config = dict(
    hidden_size=256,
    d_expert=416,
    hidden_act='swiglu',
    router_score='softmax',
    routed_scale=4.0,
    lr_router=0.00122,
    vocab_size=11692,
    beta2=0.98,
    train_tokens=719700000,
    dataset='wikipedia_en',
)
Below are experts of layer 4 (counted from 0) of a mixture-of-experts language model. Rows are named router (the router's row for the expert), down (a neuron's output weights, with its number) and show model dimensions 0-255. Each number is 128 + 24 x the weight over its row's rms, rounded and kept within 0 to 255. Numbers have three digits each.
After each expert's rows: a language model's description of what the expert responds to. This comes from a sample of Wikipedia text that the model never trained on.

# expert 14
router:088143153174146118106123119115141148105148157152183127088084131085139105117066159085137151150150143141103126143129150145118116135130123101095134097121122135136099091125136123145136161156132136095132081171114101117121111155089118100114146089147154147106126112131097141110127131144115120187130107118137132101128152124155109174086144127125122115100085123114135108145137159104147122122154117113116154100140072133114148137128153106133116150119099133163121124149152176126151158181153109164136118146137112150134088120094072144109138140183142110128138116129119177132103152159090101132096117171131105109148123162150128176123141134142153105115152100076167121172139134131107128102152156161124124119143153115127089172126115141106109094160136138109194154137075128152109127152108139
down0:120156128108147114167138164167112190110122142156113103099134131164126125143159126114132178152138139108129111152169092131125155096109153114126133104119151132124124143127135105147132155177136112122110131112148164163149129117155122144111119130128114201096150123147148140119136144099168143150154088099115146163143155094134089142151122132101099136107143083141101115113116124162135145103152126093169148141095143123186118149128131122142107159140130145152159111113162131171093139103162153105119104161141143158142139094103119127092081162149099106170123139119140115127141128160163119147107164176157137116124117174157112129103126125125170107113145145112132128169105139125121112107109087151106134158139159180194137087130104132114176170084176149138103115132131134117134106131158166
down1:123140090082144164158130119112123117125103130142139175154129167148153119112161117136112091109177138106125133142110120127136085151139107132109171108057093135085106145165104122152126125110123129132132159087115123133132135149120096141114115140099097070120155184104176100198129155166089162096156131161112094124150113140115145106118126149140150108108142108112158106149149142156098085130131126153108123106111127152134121128134110137146132100144116150176132122155144117138107145083113128131118118061141135110106152078136105163158117143112143153138084126138138165156131122113141143145141133158139100147126078114126109148095161137115114164118132102110164119153087119069106102118142117150104111121149129116136068112121114123134136096162084111144121078104111119112096124152132091
down2:202117141134119116123121152087168124141136132151111141123098096126134183114153123116101159114136148121096118093108124139132098154127162105143153134190118139128109104127160111092109152126070122087127151118170111086134119133150146143097117099148109143106120133131134136126084126112101076123174155115110136155130095151159100095141095099079107099157136161120101094133118148099134131130122133102111095144145122098179139108136096130139158138095123138127161109146132123126119118116120136095138154153112109119160098078117090133122169136130135142114150135157144127147146110107130088106126155129118151104147074142152158078133128182138154105129153114180168132120117133130092125098145123099144091118128139070138108101083134144156118089132151155175098116139114141095111169133146082
Countries and proper-name words

# expert 12
router:135103161093099122113151142159106111195141114117104104146111093105162114103159127108150120133135110140100108136135133115084094134145141119107129143100129112064146141100148160111176149124127134158130127112138091132125117116104125148121133103108103088130128165134104107172118099190100137095126085127071193091168151133084139166138149175110096083159093105138136116103162115123136172151151112136123106151091144111120124125131134166172151141160116123124124129125123120142161138139175131115150136149154115136149123126153118128161147130128126143106151110116160141092134091079108169101132124125095088107096114097103088133098112157131082130168114139134092131119114143154158103161122115163136174150134168129135120154144113138145123111135143138114176137141147124165084135101117130
down0:148112098094142101149104110167136119198143095135153124174144140098145101150149155112084164147153131090128137138095144128129135108118083126140117119119151111130112126157128125128139122083112134152161133143129147118173132152138147126110119128173122128136152151101153145142135151115149122138154095135079140162139143133108103161140138158143076114129121133177146113084098140130124173150115084127119174154141113108145146125134144088110094147137088165130105133076128126181133131171111146143201119180137125149120162132145146127149112151153065127164103112144102111152142141099126166077099118167130136128111130117119177141136141114158087144145146138134113164161149113133099142109195116116107132167140110121168119168149122143148112116140119140122104147140079126124141149134116159
down1:131097114115146130152096126152118104114159129099145122150106184124117135124160134127136141135093149120108100118136075121116102139161118131105091155161162139098121107124171150130102136110150103168126128158155108164137142108098100127096106068171155126127103100174109154119142124101111134155132156083129133100116134109117149180119137154093129131140088154163144136132142124150149154139100110154150138111131148155103137151110174154156150106131144069112094103117140144150149130131140121151144131124135159130124104126096155117056111102095124136125106153170107128095117136127111126129140147146143140135137125145165126110149135120129113132113161097164153120174156112143129098169132144182170144127088093150156119189101097110102195086156125135156113137120165161110116149105083100
down2:130080139084157151119140134103128122161158123078100146146123085116096110108097134108116121080147179120160118141138116149122099105130148130169122152156113149151111134082178143120166114134116148153116131163139101149155132141109084124128107102175143121135151121107123123145119140148156159113155127134119101145158077153140137107119099170129109137146152111122109127119096138116137118103109107108134084129152147078122097101120152130154164135100175078132186078140114095173127107100094171097148087140119132085093110152131096118103166114154115120099114099155105147117109093137148109168095140135147187169110137093141131152121138103117135115135150097114136146144114104126146162127101109139116148091123129165109152119116130120110145083136141098130132156125163137111159133127112066
Early word pieces

# expert 15
router:116103151135083157117172173100133112132099137110158120121136134135083127146164123163112130130080157124118137105122140151187148119132111152168118133109127145145158167142126154088079116145107162126124128138122139091119108107136124102132099164102136141081164096125134125138169138105150099159102079121191094127155076119115151130116120123139109127121106137092106134161088142138157093107170161136169137139079131164107136104121080134155151097143156127170116156101150151144135131110165124103130090122122132126071119152102118124126120130169147143140123168121124111155136117142106146118123122090126132114130110169119148123153163120126124109132108157140142103158147134128156109095143148132113112109105135086091140060156100153117107104121058118166122127149177123123130084126125154
down0:180140122145118122107136120127094158112164079101145146124113104103142153126148137058154111127141142160135106104143080131180172143142145131123124119116108092146122120135143146147125102125131076133124136158109129149132132102133105144076161124114152123143097150134064114102104128089110140118119155081099061094123084136123128120148134111141150088136155111132118125099097138145121108119162094119132135144090116084112143140120088132117153154119136169136193120139107146149136140118155137136108113138086122137104139153124105146129177150136113110165088146106088094130118119152156162095102160160105145149110123102155126121134117157104127165167105147149142132143095136088130150144121151126140167128141115097089067127103154168146140132155136111136137171073108129162153145151108109
down1:157090122115101147106126088128150122112151104151141150196138100122120106121142134140136097145127141178153139126116163121123108112106150140161105082146099136156140102132143076125126133105154135133142120113128118139145117158152159130113151133147134148155139134111109126108127124156123132137081138124091102099128090081144152132149140115089112121144185157130137116149135135119129096097130083144116143134081134125132185123148137112134092129145104097141109100121110129139111128112148118129138136153097112080152063168103106106149126108166119106081119141129150108138155102124142150095093152086128150143153141178211113147089117163080124149157153156104120140152154143102140162149109161127127077131151142176133130153122128169109177129118102093170115092145127137143125109186131118
down2:141114158113158137118159111144110168109148126154132179092097153161134164086140131087130154142124117131149140153120145095103131104082115108146157132142113115134145132159113114125151131153130124121124135108146136123149124142120135167103100110130098140120125147139122121112133132131100185108096145134121112129106116158066101146106137170118129165143094130119125127187122146148114090175112112142126111162142112079132113139114085186147142138133082155097142115128105140117150138142080113130143112167155164102129114117109083182112125140136063122079121176161115096112128121166153099145113165121170112132103122133128126172109123160157081104182104147127155148079138137134103125127084108131119153118144123104104136159121135099134134120152195119114120159132130150149096172115100152
Early consonant word pieces

# expert 7
router:110159095134108136146142079125149157110134144127116150089110137139139140186135169095139121105124147110095142154105141074071125103112196125092117107142104134141142083102112092151148146160154145156115137124110097112108106135108158106127186139155119151108133133155153156170103109155104147115113131105143128139153147120176111160145162080109099116107109108118109154123129173092142079162151113151138102143155128099107159105096166108109095142136134128153121144118131106084130155160155143148160129156110110156170104095127093108163160162124132111116133133150130140132099140182106125139097119132150144097111139149126099137146151103148150129112165156100150156134156157122136120097149127130119128108132132123082107167100135157158089094105133119111170120145095091107125146107150159
down1:150086171096076122138129166125114074124104121150152131140179140128144104124128126111142109064099145115111116086099126122188130119115137128117127082125096137059142150081133120120134107144146122119084128156142120153148082122113127113149137128134125109126099164084139122141160118159116131105115124118137165133112106106134151153106130111153154109100073121112129137131100106139113133147111156116108150106126159134136139143147109108117084142133090120119114094104134145134144116090120115107130120145181150116111107130072080125100133127141137125136090137117143186157124084124154155111138146144104114134118130143148176134148144113175083169072155141170175164132158166135087136098164109164129149144101125067123160140084133118121122126089127127160133115129117127128126160141151126
down2:113104129144128122107100109098131119120136141117133150123136188164139129167171127145143130095124117142085087093146144136110096140126159130128147107134151073102116136167106165141174138141120160099077102124144126115152167103214105097086149110111143105133131112099124130122128125141128145133110129129121129110095102153124114140103171168123147091141105118120130122126161099125129133142130123118152123148062090130142142113101131112161157150109141179126169116154134114099113179179146084128122146107119120121127153135146087124119161128114116092193121096107130101149077102135138131095116123131124112134091117107119143161134112134124136141129161155110123204136134100143117074104195117135143084137146130109146090143116158152158135096107108095107143141104115129116121137104107116
down3:156126127117125141130155123130126124103080187127106119144101194116139109135175106138138172168138134090106120151110132119104191124098144087170136088125071096140118108154131116131134132138138134127144131130118126087131164138089141187130145163145105107093112126142134125135101119145127114166112118134163166121173124121152123155126083155079095139132125152124132115139155103120135130133135108147137154112072170143129157121147131151133159115112126127121150159114126131139164164095066134130104113136168105137157158105134141115151141132129116151165132184129171135130061119131113136167112136093134088124108117151135141136147139174128103132156150121165106111144143149103113149089128116149105089124112089153192110151121135133114149110136115098084131094150111082128081129140120132
Coordinating conjunctions

# expert 11
router:110173096122098123153171080126157157113168161132124174095124149136152124150130173100133134140134160111120154177100138110064111102148181116127126112123099142135147076110110101153145160166167147122102104143093120104100119129119152096104155118172145142146143139157163148122104095167110129113115131123141146108140136120167115153155129077098108111136124105144108160125135113102152101161163116158126147147138106117099135109108150110114113135141119153131140148121130112097174175168170137155148129148102105155180097125162083099160161161101124115149128115156127129123093135157121126149110095101164144087106125141152088148140139119125151128129162175122139151127146157163121107118152151127103120101126156130086095142131148149160096117125146106094153087142117112096131152113147158
down0:123129128132151141164128133107126094111111116130118135142136123125147148084120119161119169136172112122120092153112125139131123116104149130112132103091136145121157112148122153142166187119115140117116170109136054104095138142133130114150118146137119080128122109105127132114129106115110161138144150157136148147100143183142165161129099093149137117102166092132121119138136118087102151099164127107091119149140166111155150129065138099136112074169123127136096084147134110076115116099119113090108118139100133118132121139138187140171161167133147141134153103143117093129120084095105130154111126135149099148105133072188165174132145125124074105104109138098137090180152144142141114137141104127127100121165135132128103118153146133136102077169135137178114110140147154119104135129093111
down1:121148120148084100079087150113108146140072096140146183109085105197142185112136135121131110134135162098168149153095117144116093135149129154127119129093134123133095102135137155122149125111138108106141150146110138111170191143119126104106133140112096131119159145111089139132153110109104132121129123151121137097122125140106140136157100135164138139203134090122118123145152092138132126127114081137116106131117109145137160135145140105113127127113111123119130129123144185146142134086105111133121144120151126127152105092133141114147135099153156130133168193125148148124129131168190133197132130169137108156113150120153040136134082171133119123110104099115151152091090113122121156128121117154105125149138156112100138109125131102142128114152091157138118172095124139114127146123157155
down2:101140118136090119113151135080157132132150160102182133095102120152133115128128180120106145157170151089084150141134104118136137129112106144093114097154102113120137152102158126129137126104122138138101165152123143104081124155135154132134118136090109117119149124162160117121155097124126092109144138117113099062116182144104126158144121114127141122141124132118109148138123160156128131092099119102098084153133110126159109181059163144135154087078099124094164143131145111111102150140129140104135156082120143118116123153143129135119135136120157132129150118124093135131173159131108125110175123098092183116096114117110096150145148130158171126153168148119134149140121171154138141093145148120143145120181092104170166123104108157140092143138150166074107144110117136165148097125106129
Articles, taxonomy name pieces

# expert 1
router:143111153104085078104147160132117124101163122150133139103106144118127169136111140133158106153121101125147108162129117108101117131116141119122119157105129101169136151125124143144136143123180135125184106118095127112107100140148129132093153060134144153162114104104113090138152172157170107104129157130085155132082134100185123092111093160147131109140167120120116107120092167095128109097103144093102132129137134088100135148133134152099121141119180120130158124119190117197137129099110081172130114112100125139183140110125156138155138149124093093113100147123129146148109165119122155140135163161096098152138095107147129116147113119157102125133111128150135097127106099133150139104124126139126146156099138169127096131142123138112136169098162080092113174105150154139138142135150095
down0:155124104128170110103137142129147122128151124124129170125096143136115097146111140118117077085108157136142135155128127177116165157096090109117122125094103117130105191135149153153153136125149163149168138088114129147141142127113116108114093121150111088118127163124104109203133137123139139133133075125128153159171093133125149083120136142122110118142171133090115143115159141120143120106139159148107139150123085151132119129139080101110111081082115114115150127201078126143161138155133137125144091128120158099126154198125115092140136165116111122121127119116171127096106152154084109107156132102139164176140139136093119141178126147146126154113108147124119149115118139153089116123152121126082105085131155109125128123114102108121135150109106131124169126162117132080088106105097135
down1:098139109100126113121109080112135125064101140092104126156130111168089126140150114165138121127125167112143119143115113132122113133101077121112139152099152117123137116115135146081168142104160116154151170112102108123146143089106117121129103142144135113163125099118090158125172112149105134140107097165129157138174120128115143171142110107136167153126075168106128105142108129107126126162181125122113125119090094128156133088139129086097129134129126163102093112143113143130103128095100106128151092147084118108159090167150114128149122153134147161131149120130146095148165116142128156167122109135128129102082083104126146144096108131091157129122192111107148124092173103115115098140117175161109136104088064119135132089104150143109118123133157128082100115143110140112121174110118131
down2:159110137115159120178163082133165093129107174127114129101167124082148116156121138099081071139130097121098125161163108108116155151128117136104131149128127136138075141143061155148132127142134149108105138120136106158092092111142152157125098200125110129125109139106144094163131130139139103159141087135141136115087175157148134109161157142131099143133151150127157158111178113134186139103070102152125148137152145093146156125127111098130138098103098138102130117107146128128130142156112132134123074125135168108141110114145143134099170158141110128153138141112143128150101117142127117125126166150137109101104126137102152114124123102136086119168153113155128141158112125106125149102146115123122142115128153169183088106107134138158082116122062109089143134119152124113131124126143176
Word-final name endings

# expert 4
router:100124105172139123171127085106139140125133135103112163088148157150146136112144147158157121103133148121112163175120140127118133117118135159109123111161113081121116103135120096145159140142098142138099150140111091099124079155105147077143179153173127155132118143146131137123115120117132139130126122092143162132102139136103112147128151130130129126126159095111139180133137087140152068139144131145134138147140187125130165126102138108118142123152112127116154137146131126093142164159153119127195107124109106137137092132101113079192129138128159111165139143153145119113118168148150101144103117161102181102097130162099095135128127114171122112185155128092148137175145140137139110080147117144137128104158148175100145137079093141145116130117101104077150082144093132133155143091142117
down0:146088159123103136123066083164179099152111133091141159146112114136123111104125132135149139148156113139131114108147123133073112114119131137145115187127146108141158118115099099128153193100156088123119112131132096116132116132109107137175157154095108117126124095095147133125135139131154116148087094130081119167095111130128131102126095107102160160118117121133119085181139109126129159135114170123123104120169128135141144140176137129156094119113118093131137149130126167129087131146152130130159108078129152125144105121159141169083093104104112087119132129163153150143111135087121145125130105129145157156133135119196106121080131128096153101142127143151151163155168128135123108126138125186112105176114104169120143094128101124131177105147164127146153131131129106070119130131123126
down1:108126087149140093137138132099107094113128124125125127122117140112170148112105147197130143098142152160143109156128095124117141094155126107105096108131118117179144113134088113149144134150119128180101098127155116153130119157160161122117124126144141143165119090154147121097100121119147128123103111104155074073097159129123138136117097175155161121164135137094117136156125110107149110124132151107153092120119166141080125123135127112159096124122116108082086165119127099130162137155165134138114113129147114168163138135150081081094149119116140100129087173127125122120166145127090119140074109106101136132136160126091145145115149144144171127116143093127143105135153113079115144140159122117117103116116167124096140180163137142124152110113137128165058156164179143104159144143145147
down2:082116087057141129130146127145116071117129141137094110106145135094155171153124120112151147107089117158095130154138125181129137134111146143147140129159087165141127101122086107093118156173138127136071158130144140109116138153100093094127130106123169169189147092125173151127107081129151137144146109122180105118131121120096091139117157091128148117080131141148135089138095089097128137121149154127154124118106131166057144082128102107111095122110108142159157125138138129134124127098133109128114175143135103165134134149111109102125123158137096157104129117142100131123145166110124085154163100096084139144118167144127122138114132114140147136117122106127089117105132130158161123157166163100136104152153116148118133133151116143169145152118085141139119147124137097154145122140093122
Score dashes and verbs

# expert 0
router:100126095110194145114095128106133137131067161091128150115128104123133159071138107101119159100125126144109128098126147116107116123098102106125143136151127110151108126177138096119115099139126096149111151120169150180132150113095157122118138176151142147120130126125128123152168107126125140139103118137126079101138131113104143136146111106116130141086112112101120160146132086113085188144092107123133144133182104137150151130124144124148167158157145131139103114115155096127161140159076165123137109134120127110122138119122162173104153074144123139145100115102141080165155099138129144090094124132154159126154167143122104119137107141100095134128134132113162137122089117147134088158132146146147129101154116089144101159112136107120153099171160137079099101093137167151181134108153178
down1:092165125102086164130104141124123121139145119125131110120163115133138154125129117135092136115150141154120130141072134137099176108135086105153164160122123185104152103120157087139165103173114146128128089145102147135136146090162180132094147146133114154120135134092128153109136132195161171149155108107144144166152136153115125134112121110102113143148143141168161093105153128110092105123128110124129139174096113099099155131103175147144151195117155140132092109118163182127120126123130127155150156139100112109120071144087107179112089107087113127101143130122111140106149091112091134073081122119136157106147138139119138153140106120119145150113117105107116109139124131127101094117110152112147161112080145094129139097111102113117120171116114142120135120110095157141124108107165125
down2:164097141124086106114132138140127120148088120137149109149099173124131139157145159115127083083174116137071107142114111120135143130126165145139126134122085081141119139110119103118148127103107102150137133148134107144156119166113173133159106148095107122143083095142133129057157158150141100084084126139116125163102121127115128087091135112144123105142171135140126108161135080148099127167157128159094092109129131121119146129141125125139133096122131097167140103125139142158143119152175139132148126110135124131104110123072056148130121154122164115087092109112183151181133153134128128150108079162144096150114102097131101107114136139179111137115142107119108177135121158087137140113090174109124129094127113125132139121159113082111106145124111129102129123091116122170107139141113141
down3:105144133099126153139174140112119117161110157139101154101142156135119072125127124131131126113192142079121114138130195141158119128152159128187129164135166111128083166130134137074135133137131127137162118146178076164182135162146139075121098103099137115125163108155136108127100112169142130099121129149155086131106146109142169102115112126142145122163116112106132094141153142138147153114143105130126100119122106134133125149116127110078134099148104153170128146120128124106154120129158130161107104144105086151185152156143149129091163124151156098133144072150167121118141086149102134157121141123104119144138136111127136108123093183101132114110109143130123118148116162139129139149094124128157129119124142112148130096129118187115113109100109155123100141150157134154140070164172125
Leading digits of numbers

# expert 3
router:089106081123116150159150104118158145112135118113088193118103133155154149108143132096132161127170156101142151148117125115076120112103193112138109115130112128132145103099114045150122151173102145140093108123108098125112096085141146089116157148135168150117124142150135150118120103182095117130105150085154125106177151121162112151116138103121110130134118125134133148154128090123134114148142109151161187145124131126114150127106154102112120113135131158152120153107119089104130174143180185131142128146115107150149118126155090132181139167116137116128164117144108136107107168174109127157109104136123127100132108152160085139147151096144167117128123130122167143148152145127149115099169117120145108103157140143111130154110164163163096110138130111129118092133114123118134150101115166
down1:177138140117091106109104138149131139106153159125123138106132124100128154132069148152178109129116175078141123176159123142140080134123137142129123103112108123122158143105103084118166124162130088114104106145107104126085111156077153093130120132121105135142110149143161159115143126165091112104123134110115197142139110135090134158138147105099144119142120103096093139091141099137078156157115113106115135144114122099100130104159120142112155145128113103146141113116082127151125152141125104146157103128117155165122064137138177070138147124126123140154137182151166159162124105121140132158126124134135090134117126129143104071115135137171100097147106094154123157132126110175117134148151142076113145097155103123132147104171092116131146087130123086159143141127140137143132144105125152
down2:117115117116133109137142153144152128139145088179098118141133070103153124126143125144086107103112134136083148115154122113128127162103141142165144173142146117118084135139114131129133132152091134131142154132171162126138113116137154103133110120103114147147110127121104088153119138122170148133100158141135091091111114101140135152114143144090160159111180117090163102119129116148102143114133117145106111210145136136162153115106131106109155170068182133116128108156109122084135114117107163061123140102153105125144117110156173118110139141156133177110128158126137158142143090153115121113131115087095128149128136139168120091108126119133095105079132105121123164074122113068128151139165133166137159145142123129137113141153171160095155140149082106106136117142140170137138141129090140
down3:128122109114099115151123128118109125153137121125142140129137118093148145128108125176096102161104127153106090074149172064105102131113154130145115151127150118119102138165117109091099160103114067126094066112095111115116161109188135151078114159163152126093112108108084104134121161122110170118152092155142150123149094121102136112120144144127156158164144111120134127141127136137113118120105144140113154168141140107140082103152106108129118097095103133124133116118148138095073133131161100110112124147125133132136150120163114131148116112102147096149113157135145112148154096191126157148128145149116128147152109071120127169131145154085122128126126155062141096096150159111105162119131121120097181123140119114117155091124115137145146100126166162125154132107142142120083139117184143
Month names, LaTeX

# expert 10
router:136150092126178141122132134115127131133152135122128170076161119114145178134102112104130151128154167161114158102124113155102128128149116135152113143135123127131167085150130091106144146114119093131107118142144180165090134129138104115112100116156150134136132118132103125123150161148116126153123159172146136099115112124118110084122168128141101109067162132106151141163088100137127160091129149103104154144154099138136106156152140117072133131117093135085068140116127129138138124131110169155132109131075163127156106092116113119113117120141089118115138084129131160117108129134175075148138094150150114124131139164089155182151162111112147101169123111118100102084114111137143149131129134130126076140139114117175128141153138117150163166161150120091124092099086121179102119104159111
down6:141132144126062102147162134154154148118076169072149147107125143112122121154097169157141190142104109156090107114150128101099091142147163112135142117148158153125151132095073121116106157151197099151123113129150105122145093149185141167139140176118119141147126142148112151150135145143119099102118177110131162176106136127119115120111107128124113165099165154132191108123117146134159182151118160157096145126113110132137102099109154131141107047120173152139148146121132117110105111099113163114127147171123121125134162171148107155156139113112123121153119114173126110160126114090133109102113116102132121143117167124139125154142153125142132124151114123138121118116138122128164129134119120163123143179140161113151127137155140135143153125136118157155155145091140135162149125090133137
down7:059130162067108132113143144131129155111144088137100136095111148114132115177087083159094109122121126097163107091133129108120110165119139172117105121121119164101183138150140115085131121161142106143170105087111129135117119132122068136109118119151132107129118158131115127116159119165105141162126090143132171094119113122158125130096078132132113106138144133117174117135132118135102150110137093118126178135153167081165095151134114146142138130125126144100113137133116167132147125125089069182133114071153130146165122121125143101137131097135086124161113088167140149129133131108148129131125136117130058090142113126114098167132111118134120117164146120131122061127130140138116178146132122121146119130135102122118135131118139105112151134088115163169164129140154161091109156152122142
down8:149113126133112073127129152137089101125169102123089110108143118134155131127131096159145157135164147089133129168066185120103090131153084118090177184120097115194136100138146135093147143124147089138140122127115134115102117140129130108119122144168127130109128168138122139159138137119112131110133149147146123134126142111093123103095111138099080087113121113110135149096124125112153118144161157150124140122152112104177128153126123132126167152144083141100157143101163159137125158114105158097129116115119166172151101127136090146091143088132131118106135102165113168097177125141101155166132143095146119112139111141104145086148134131105093147114166104122096134145142132136167128146138103124130076086169160128135126123102102114142072129118149069146106128171112129131119163127112143
Inner and final digits

# expert 6
router:104127078134132130160152066133139152099133130107156145168137148114142130155132158158153145132148136099092147148120149116099140115162163131174116115117113139160143090119108063145187132131169138098096149128131121117085088106127141145132166165123141167098084143147121124110134122107081132161110151069140122123133134107129120147147154107095086120123122124151137105049082118094132109142071134164159099134126128145144117137107122118144139137121137179149180132131100085096139131179148097149165119140116113139099113146101095123105128121150140120163163102123105136130120145128120064142129133075134138095103119143131092131126138142142151174184136145121149136122149130156135144113133148120130107107124085167124154142117135147149139145172113132141129109137095153101146148143113122
down0:126189096127129122104088150103123119132111129146136158120088127138159106088122097142105144129145115099102124142123066102110130123135114109122123129135129134152131121097135140142139142149171155114162119173176156194120130114153137130158148092107148130074147102114101125137133091107119152134097134076138110156137098149131138133145135142153115099084148141122151126178107092157126117143120115108168109113139085117100121101067145155175082084137105151115116113096114073106151153179162127133110147115131143109141114099137133149128127137152102134100097124124100099125115152116112107151148086125146107161119110110108145135133160107108138140085132138123105124148097131111142135143152137118158099147136149154132092164141147137109104114191130121101132163173184132095150100126096186
down1:146119105097164119113129134099104106125158155120126101136104152134133159104117162161140138135146096140103140120135131125163114157141142153143120097155190116124135105097126119141109117132122072160114128115135160095120102093138122104116120116093134128127104108079140090123117147102120122143122113126166138166128160108107161074090133118131148156135119137106117122132119122137125149107091158106124096126088189113128120099086156137106062098090181163099126110136071093119103113156085112136121147132105108143096135076129080149127111153131134132115148114089146128127112099078137115131125156095124145137088147124178130106078138130118117146166129191148095098138151127144136186121145135095140151129170091152128151130118130097140130109137139180154141160131121131129105175100112145
down2:045120104103145169159128121091191125180141129168120106156150126148108100151087091137154106140112088087114139134110114142116126138148175127125070138160117130125154147115117135139147132120080125118122127096109122153147195146100144094147123133122121145129100104130140126099067122146131150158131154119092137107103132162132146111139123112105130136078092118178111141152125151132162097156129098160116117119138125094145097137158157101132133094118097127126060107112132149108151183128127142109115091067111119134134101085087124152138138069140125128114117161101133115145102149110131102142177133119123141094119143110091153126132134134160120134127122143107145123125098123125089122121106114104146107151141144134128159142093146145130160124114124164106110152143125068098155131152133138
Function words and modifiers

# expert 2
router:150147093183113149155125103119154157155160087142127166182118106131136096140097120120162090078144119134074111175109134101164140128130083140106110112120105096095137130150115129151086188096115074094119127165152134114149152134124126154156122163155151159114122119135131133098111136101129092092129117076140115124093115169117107131099104126129166129127117109116149095104157150146153103143140105102110133127130105092163141123117106090122106148164128134146171098135064156104125106121135089109127160141146121173097106118173129106134127113156103153091104138173086110108150123139145098152145146113162106122120115094159118081139133091166142117133137118119108149160120141143105119108117114100153115104171160098168117147125147159149118132113086146152141127141130130125118133119134097
down1:154120183130105122133127086148168136139158109115169125164120123145140096131109142138101114141123091120161163146127149142146083119123118141121123154159154162107146093153091131096153143094138056114162137139079107130147156098126130176161138148108103141156139127106123073085129153129143125127081134098128146136147106125075123177127064096139164184134133177143087111118154109081167098148133089124159138116145128094120101139093090120107108123129118151108157135133145155083161104125116144126107142111130154140133151158107095129140132118151103113100096135103145113132150116132130098163150079126092171147123122168116097129135125113077123128129105155138129111134113129086081071139130114157118152156096115145124129108150113125130147116129129127135147145144162114109111150132160135
down2:141094159130105141115101156109135065148104098151132139157109119121149176099144136122155102123125072102129119167133100138143113131108142128115153139145100161132118116114079154115141140194141117147115109119087126148101117164141119111114156134147164115163151147103132124117126159153104141132106146108160077128169120127109081108135120105074125117137106097084129121158101118120160159132107137132116117131122132112099091123149084162118097127113127071117103130132120103124080129104113103135146145121152128116128117145162131130148117164098098141120134156142135117186131132102126100109114141149059134098136080097144079157117081177159148082113127112115078144133131097182104143087109145127136137154134129148122183126134107172084100107108120133090100114120117131138111125108117144
down3:110143180135123157132133124107138099106103156077121110127117107147107127116114151111091095174135108093130173092134180125134106162140131075139134156135129149116115126148119142112162140128146126140157106142121118122142110107126127158134102146127130173137130137123136045125136136065159143135122105145139128136156119141093157115102120151145124146121089101163166077103139119109133134105132155098111173111142105144116145116140103152129122178145091162088101137126168133115097124177140126133203145068120094106175129132114136123110095114177105086133168114130120061122109122170147149114169155128142134120145126115102122118160145116120092124081126155147119115110119116144139117116148075121102134136111126129089128128144178124132131096097100149105123119134119152121086105094116119
Table cell separators

# expert 8
router:136129113128098138126124151143139139098075197139087100131160125160138084103112120106125115106122103180101123106131114127141095138131160144126080133137141140132126110166115135143159155113168134097115123142103152168151129139179122111115149154113147143201145118159122119095150132091104166088119181114088138135182118107163108102122157164123089126174126134128099111120144146151163118135084152103139125142117107110130149140123135169131106154106114130099130125101129131108081120107127142151117097113130143121079138125100134138156189129062158113141105119110115087119151135117141132156139090115096130132108117125153172093095071149134148145112152118165105112111156121123130138121123156141141142114134097098169122156119079129135156108100110083142092103139140112151166114125117139
down0:102109132094119087140111090089100120153126133143120117134137153143130125122150088138120100113130135115115128167117099136157134123082156132154098122090130145099102116105144147098144139087126136139146119150128126171104105143121148076155090158148121105088133102133174154118125139095173139094141124176126140115145099123111167112065118110129124097124159186132171130122120099151136113129109144096151163091129112126140129114152141125145096141157121113098134131160141076140148119133103136119150129141132175118114097111106130114131141132181157159109099135104194117140162156147076111150103138130163092130129167123113128132146120179166140132119188119130184149148118148162098123121128110124089124134138095182148090126099134126116133083130105161130091118126121114140133136188150086
down1:099148080099139103135139094140095110152131179128151113119138122179113163123098137149095139097139117119106120130143144109165115135148137099150120179131157179151098149094178094108157129078124108114130126121152158104152148141148124112163101100142141143165140168123138147132132128099095073132104140150121124142132122132135099114104110162162130090116133114137112123113112099133119123110143106120092158073104101129142124089161155125095142128138111131149104144117122120109152121125100126128102133124103159094143165122122134175158172126111139115079138160112139123137115125111123115058114112128162109138126127084129134125104099142119101122166114074136133112115116093136170124072158102112174137147167070134147171122138113110108140143154184128108136116099136175130165105144110077
down2:135130077111137137117149153157132148146103113157086109156133095135155102120098108155120125114180129144085114126133119090178156113095167123122127091137081131127119140123093113131088143117137118142129160120145109132140141085159135141116133182162132156116112125109147138151093163131145141132143123133098139144167137110107090135115120164174098151099157109141121132114157110103126125122126123219146131096145082072120127053125135134128182152093111143154125103117105117123135161146107132106108118134163142076139112133090127127097132119086145090147148160068133145135141126186135164160141118135092155138125104127123124086083127122094114098132129127100150113139117131153126110150142099124118102120145122114123164142103112108157116140088124153132139126132110156097153158155075105
Word-ending suffix pieces